Weights of a small mixture-of-experts language model, trained from scratch on English Wikipedia: 28.8M parameters, 48 SwiGLU neurons an expert.
Below are experts of layer 12 (counted from 0) of a mixture-of-experts language model. Rows are named router (the router's row for the expert), gate (a neuron's input weights, with its number), up (a neuron's input weights, with its number) and show model dimensions 0-159. Each number is 128 + 32 x the weight over its row's rms, rounded and kept within 0 to 255. Numbers have three digits each.
After each expert's rows: "gets" lists some tokens that make up at least twice as much of what it gets as of all text. This comes from a sample of Wikipedia text that the model never trained on. Tokens count by the router's weight.

# expert 45
router:135153115137118106056143158110167151143143089097153120095165160156161086112103099179086137111139155075123142088158116167144106108139116098144102119073164167163102154110164165061159137095147126060171082081078119122152050116076093162096076163130156145096182163167159127137127150168101080177097104160133108103140115120169124171180096162158168105083150170157155165105086099106171199100160117147146148123146161119127178121078151116153150132096180158149098171127146098096172138127078096
gate4:174151138126064096108120093107155144151157139111173116122141139143091113155146110077106043174036155078062151139153161158140145147143114116175161135156093123120167143119082121084134141176159117155120121125115111160101089129135090147178135087099134093060159080071111177163118101097157106076095114156088118136135071124169103131115080161129132101131048125097164138121130086143072157134121093144164137150175141147115074177137083110164108095130220153152158146130151158159094189119134127
up4:171145131074148110156142155155082169115135162080102094060095145191127113117112135135124142119142115160124073139180071163100154086153115124165113076138088167148121084091107086107097109119130132133144067152148147054122136157093070175095161180081140118167066124109126131132159093130087191161149085129148149184162098096086121134160061061203140125119102117149141132132148168111160122151072083148086083084088120102131079105150150130143103137144104101125090145107088141181077130165111104
gets: " is", " a", " that", "\n", " r", ":"

# expert 2
router:143109122151085100134156133099171169131188133097151119081161167143161067070100112161127148088053142095116182117130107167156113125186153089138129145093176148137110193094132162079143152089118160127136116075104194067147131109102165156099053173086135167085159148159161163107127107133111113163129096143147112075173098088145080118167122196144152179094141157141162182092095122127120131127152153164120136167168174099066147105116144139167126110084172135147102153140154083106104172077138121
gate0:147117128140110140135123152158139156109144159088108059067110079144105155126100164123098149168134175062098094132155138209068205105175132120146141093123057148122163131159136125128097126137131179099169093118125114113158139116105130082094085130111190103153145100189155131135130091150108168091136071149159069086175127094137107157135131150137076098129096181104094088085128116152138157140109230162084120116145073111086131160148119163171166090109124125107101106127193100096126138172089165
up0:140097133109101076137102197159107093104109139106116120057115061144136157151147160111118139130168102129130105115097138137131137188148124102143169078123143087142151168141095089094119201179111083099107083183102077187152107118154108152106135107122126166104163164142125101195189109068147109115114152102141074088074123111089134146161142099119112074085097157070144151192068114129144100124125175168086167076108108142103125120084124106127124172100112132081076155120154129073070136199131114
gets: "\"", " in", "in", "ed", "er", " ("

# expert 59
router:158134082228100083045157143120169159156168143126137064081155133156142133105094083166098158099124176106092134100172114169164100111148170099152126106112147150142117152120167114121141144090149156135158117094120134082138098095063070175089115150096145135083176162188149142131151124174116085153092094145177110118150108106139122143116089153140150173085133161146144159114117083104151152126162120187140171170177135079096155095075143154141172130101145148114133149165150106141112148079233100
gate0:093115145106190147103124171136154199129058173115136126140105157147174154109149057131079148068169103205055130140105173076120139064115211111199155102138135094144073142137102111124058148123156095100135116116129208076129117143125122187125080139131184143066153132126126159072130111119137152141094117189142189107122122094182104135108146130146132136104160103181162135112157142123111100128188125086122148119110179135100130114136168137141147090134114145148134119131108139080112177151155114
up0:186142115100128102119119140122119121148115150107089137140140127129128157171131061162168149143113090125125123105045186152078148033106120153101111085174088081155183075191101099168138140116119112185157165108127129160081146145173158138155112200120133142121163123091118155144112113126075130186186140097148168143203134109106110099116147057126126122172137126140102132136148082121085136156142092163167145100102155146113054092197130135166154081109166147092100095149106146096128173070160150
gets: "\n", " (", " p", " b", "ar", " comp"

# expert 56
router:149171116128107113114133159092152117159134073102179102118162149160130084071097111167185158106112142086110153093181083086156114113158129113139077112131133155164093137122150184081178161128171168123133091117129158133130093113111129161116123173094173127098146151194173166098160134135099109161124113170158103092143102094138106132170107154169178148128179160122165138094083123039143178112196085172167153134144123081108149130089180129154150125116153196147099175180153083122104101102214119
gate0:117136136071135175098109092115167082173193119072129156100136115143149135071101126141139117101160156146099118099187148078123137141103181089120090130094117108175115151091143094139139067153095124152187127073077167082143135083077077160153122175136135184162147138129103131151119120142174134157180045167164132094106183164148131145130116111170102172119222097102153130113160122081121136092123190162191090170125138078158157078132101127114166132174125133118099128159143122151124131123096186
up0:149142131127162122148176091126160089111101139119111099152115142124160104145125100124074065108141136073091172104107149101142118184178130068116124126155175107130127116141082127128163118067079125144068093155148103148171106074160109150144056113217141102136131105127070136109141140150094121126121127171082133094144115125107165168122084127109092143200105103096149132196148186155115192138132143131136105148095104150207121138136140127140157070107099146066129177112179128190097145026149131
gets: " the", " G", " R", "l", "-", "a"

# expert 17
router:148126090185102119000143146102137143141154118122136120119124137108163086078084105160050148094073133108127136094149073140156119138179180159161113100128147170147131138125150152089121147109173154112162122101107142105155113056104125125096134165122151160069147153174135144114151149171133102187123133134120113105149081071139120158171084142166143117124129163173170132130141098085160136107140115147192155063148149080113179116099168129152181117119170142122096143165136098100050160111096089
gate0:088124099126126088199138127123115119153101165195143166073126170158118088158122160156123071182137122075062146120128156096128131128116148103123134093129176073114131134146128126119136136144190142162191075115120161071186149060065162174054174115145121106122125075104149126114156093137140098109122080126099093111075114107125097185151106135113139183074155165151098146076146126163131162129103121139093156148162112087123151107088192095137193177092145143094149160198132123140103121154090149
up0:138084148091120135150126184113124159114088120116162144103128152145109108118179113114131141129108109123097120069136172111103159100120127147142094134066146125137097130102143054144111125172218105036155106130171161109131163066080165130138103093146174156095074112095097147106180085168131063092162119152192135107120127108083165141101101175125150162156146138113147051091119175196108108157099137139097056154198107164071126155152118096140113185101141126146133115096135127186164125156114105
gets: " |", ",", " 0", " the", ")", "),"

# expert 57
router:149154109105125125196166126092139144132170131092153081086160138129151117135105113146255143093110197096111137137172114143133091095144150116134103089095138131164097142125154114090151119112165128095148099092120155090148232089124139163120111169096151160101168149165153137135145091161103077137069116169161094096147096086158097156138095167156162149150144184154158139109087075117138133071148066179140129208164113114121166113114148133186137120112156156162115156142143123097141153091171094
gate0:111108180154154127147110151073137123202139096134090100147135090146175127121111091160139174102172117148088081109150131126051119106098135131185104132172133116164137107136154156146162180088123159096122112094093130099131123091120141128128099147094150117108174143126097058166214109136119138171104125132198163130131154109133097153076161137155135196077149148176130128137107145120156115149063168130125140053167129180187158106054162157135125089153128143131099149130116058128148157059139047
up0:135104144139069100111138135129105078130153139105149131103084128094123126095093114173153134146099105070132172115114130161129103113059094124108175121163119173126130147115092139143155119124130097177133176194149098150100091125146117207128142189110155108193152089156195172125138170118114128170214188163100093160158155119177139101089136070108192097093176114111135096179181139115106164091185106114177150155170102082134076115147159151105173130154057116123094116155110147109157135177130143
gets: " |", ";", " W", ":", " J", " M"

# expert 11
router:147146091090097107100192156128154133157131105121177110117149152128169086055127111147160164119122169076108154131178119177136109105176142117136100086098176180142102160092146190100133195135159168124159123068112131071172084121109202159110116178135151169102124176161148172102155109160114117122120112173156111118150064098126123135144103162180172177111159117122166135110115139070153126097144120178138169160179146069100164079092148157149164091124156121170118166154160090087087134091099083
gate0:127189123147138155080125148119104141200159153161138153151169147076124103164110097048113137115117162135158085078116124189083167084113166118103175116126117118115107120075193115114103173140093114089124137109173114143127129087161115117113120133163093131063062143096166134141059112141146133111103140079148136092107084105097114099152163163086159159157168123183117103129079172145185138151107097074212164110085133123110138083116088116103119145107101097185192140077161163168150136095138096
up0:137191148130102091101094124095124099149171156135133183144116155118106073147121117155133158161191127157161123101100159088104156076122168092129150069115139139129164102143108147163170138156144137151151086114111115206089122184063091216099163164088132113111096177130157088114169086135169138185173104101159089094135119146094116105184136076102144105178135118091099125187137133091123105173102167123087171121168195094124068124079099118126173093160163161111148162178140135126104128165158111
gets: " |", ":", ".", " D", "===", " ="

# expert 46
router:158168095115096094155165156111146109145153125089149094100142143147185106098133124165138174102128166114093182070129118176175128090140141116165129100114149136149102187098165155082124163100136174120172100107126158099129050069098116185097138160097173159096165156185151152125151088153151065148135123178161089095171106102160116157161106165166128163105176160178135111100109107100178136142125085113150177178166175118110167088096138173136144096067169155121117179139155091084121151079125073
gate0:165109135117065071146151114101114097108105190126127092120152171074131095107110167080060148168173084187076145149105142122194050077138121089122118104102145082111143145130145141098147069135150066083173115095063110174149112113137102188094076135131147128100153133145099109106116150126103138124110137119080117115169096149173093100114099135168103138094121089116123106097135144148127125091177135126115112110194174104139131132159139133178101162101105093071128163137158074178121205053118130
up0:125157090026173144121128145053101060143137141118159149123142031146148124171142156135179154125144150103178127150076077200133138164138113144157161109140159117129132054149092098089120149157148104158089152101160163097097130150111148135179168193135121077169177095128120174103163118164102139089116112126142078091143162099148176157144192091135160172153153161118103125154127147091099100135133083108124195144144122109180140125174150105117151139093130088185104149126131160163093102106149152
gets: "ing", " United", " d", "ation", "20", " 2"

# expert 42
router:161159063108069090097143151090152144157188103093174124090158143122113116085084106173218180100128139126123156093174091155130101114163151086150147093112165135160125136099139166085164155107161115142170096119098164120146090089097171143071063147135154141105126180148144151151152113157125099152065104180127093065172108080175106153148098195146164159099114163135157139089133108079151181094133119155158152085145165111106173108113126159150131114102145155168135137149166121102111157103214117
gate0:147088137140152160127159108100113139099167102128127110136112144089107132099113111156166134185103076153095071156113145144112117133091120055159097037078139115147179202132123114063175115121148157088134131116177117102183186147076167147143146152075163128127104144195162128185110095136137158090156114131145142084152129095117093186107107124104084152143124163110090164084128163140157172054108066186136138116168134098087111109071121171118168118148163143137086168132109203124156129098159134
up0:160194183180112122069108142143162129113073115122150153122166108067145147163168141140112175081129122115141118122151148159135135119072175179119132158151196110149167149167136140162157111104154163106100143105113081142097111130182079164088074149172233111091122137174072142048159111108151157124114140144095125124132170164126136128148120165145121123150143157179197114136092154158117161120122074142126136130192157157085169125131172171116133234113163090162127121124146121127135077127141124
gets: "'s", " c", " C", "ing", " T", " in"

# expert 0
router:157118101128119094078156163097183141181155125108141128106173148156176098117117103122073140088115134114120160107155125168153084112151169101196088097117137165123118128077143155138142165081142128115165121086122138068169148100142123139128102199076160164122138160158145133117144121153103073147076117142156065088149108097179131159151103189157130152108162157165147164105092080113163166109153100111131165082184150112106166095088171164184130088088169137134076156133148099063163150083205074
gate0:172168126108083083104152045110171094113170065108167071162126121131134102127176157139125201112135172099135169127135157180099095073163145127158117127105160152148153057162171143129115118092135133111131163165075154154145151184091061129097140137126146140156170197142093132167174117166100119136118148180162119098093139103071157160151116120154077091132177096158158135154099108150176167112109161137060093099158146130097111135152152152042109140110137124123080109062114112093142127151136151
up0:138094100153125144176117099044115134145148141119109158140142076081097183116172158197172104164081173128143121077085120156150123157162135130101083157147110133163111171179148146168130122111090152113102072118102095104170176098150150160149155131156125139121163096110123121146159135181153130126113172073154133108160159106141108073156093137167170100081083096128162100156160077090139164117185041139093126160104104114187139128147080138167122165132149086153131129151124121141075177229093132
gets: "u", " of", "ia", "am", "ing", " with"

# expert 5
router:118150097098098079079151144084143150146170100079129102097166178150152106078091079147177171086124143092075124136163096146154130092143162108126165125095130155156115167117144158129142163116169128105167118081127160086163119096096129148108143146101154179110142154142120159122138080128109082161130075154147073110107093101153078142128110167194139160108143123188136143095120111093197124107160105173166139149144167109076136100111147150108136105097144186179077145147145120097158137111255091
gate0:153135073065133153142109100128107074125140077099066161152127138156200117130183122121151142086103165117149141108137091141136116085178173106119126122169138109135171136090128113163089116128133174089109153062105065176202133127172128085095154113074108096096101143140130137175095124150101105127088134118212134132124094171126128134171096100165124119160151144188154123146156113097122159037069145190102157102153157080129135140136155114101069130099121178126106151125183113184117174073155145
up0:118097147161139116169113143090158134111081137131081096153131126138147157136163136192108136184172149159146128094122113133145047128144207131106113111155102104120041142150138147113116120090084155141078066109166159098103167104164138105093140124066101108101173126114165101148157083120114128151141053082165161117166115147087083174147142133111112153119178151126155114144122117206179113131088162137122180135154136208148119146118153180142034115082174096139096085110117088103114137072152143
gets: "|", "'s", "S", "N", "all", "H"

# expert 63
router:118150118135103116068132152077141175129157137122161107116149152151136082093127117176103147080092157123118149101139122161150090104140121088146094118123173172163079172082172180105142163132139149100147115111104154089155172148080140154133101168109144145129147135152163188154154146136107117133110111157154107064127099101180105189154117161153152167079132128143167130095110135122141161118175095127156129000139175133088165103129153148149153087085147149192107167165134097137040163115045102
gate0:134096194133192124100110130161131132156176082151116127177137123144071102068139085138123144136142117128154183128167130093152137174112115106162150089190153159135093140108219077185160215067111136107134127083125160045132064143162124175082103067110113148102177131108136141105128175147115125102091150109107078121173137105083119119142115114062210133114102160139121118156105133105118121146099106122153174134126070097092079085139152119169090103098178112109101123131132123093111140143091135
up0:051042168137069135122148147086177130057131134081128078082108096167067182127181117130127140132145142157122136097187111149115120148166147143103152065162153103132151141119202139131122100139132179146131099106114064162115111157124122138134077092175099145066068094128058124093133084173158109144149143118174123134116127139154128110105190143176115147133122110129073101153107116174191167171110152122142081124151066098131094075087144139141152123138096110166108146148122175139135161110153181
gets: ",", ")", " (", ";", " |", "\""

# expert 22
router:152156077109092081171127122118149186127161109108138086115150165135161095107110096163086161087103153126108157085148086128149063089163148082156094112090170141128081172120151157122145143093148146091170130086109131091151119084108122141133088150105131151128144166145163165084177120155127116145079091139140098122159099112166101131170087140155172153124128172137196173116130102086163127107150086150174170218145151116109174074130177153158196063070119138122105147150153126107138184103209083
gate0:092120160131138080113145162099083088135157149086161127130102115140089137154120130092166122125105159062062142079166113059190100075108157151071164177089175068169118207073120167113057151105151168149101158191152135148111108102099133134083131082120175173119101183175152144081110141095150125119145117099104148092157095094145134151122129168122162101145201126121180089119122115099154138122106111155149129095165106079135148165143153147089099090166138091055110126146147130106140106147138085
up0:149112116160117167099161083094083153141100168114132120080150097136128152120032145105098142157099119089139125141124161090133152168157106107119132122129162133161193150182171156098090132171134170143093089141139107132111077099120122112090166135183114140190170126109133083102039117143121153145130139103159129093137133157140180100122104155111195119076149172128135067095115197117086101138109121103091188050164112146101099138087140147150084134191116123154142173155080115122071175142113054
gets: " |", " ", " N", " E", " Ar", " -"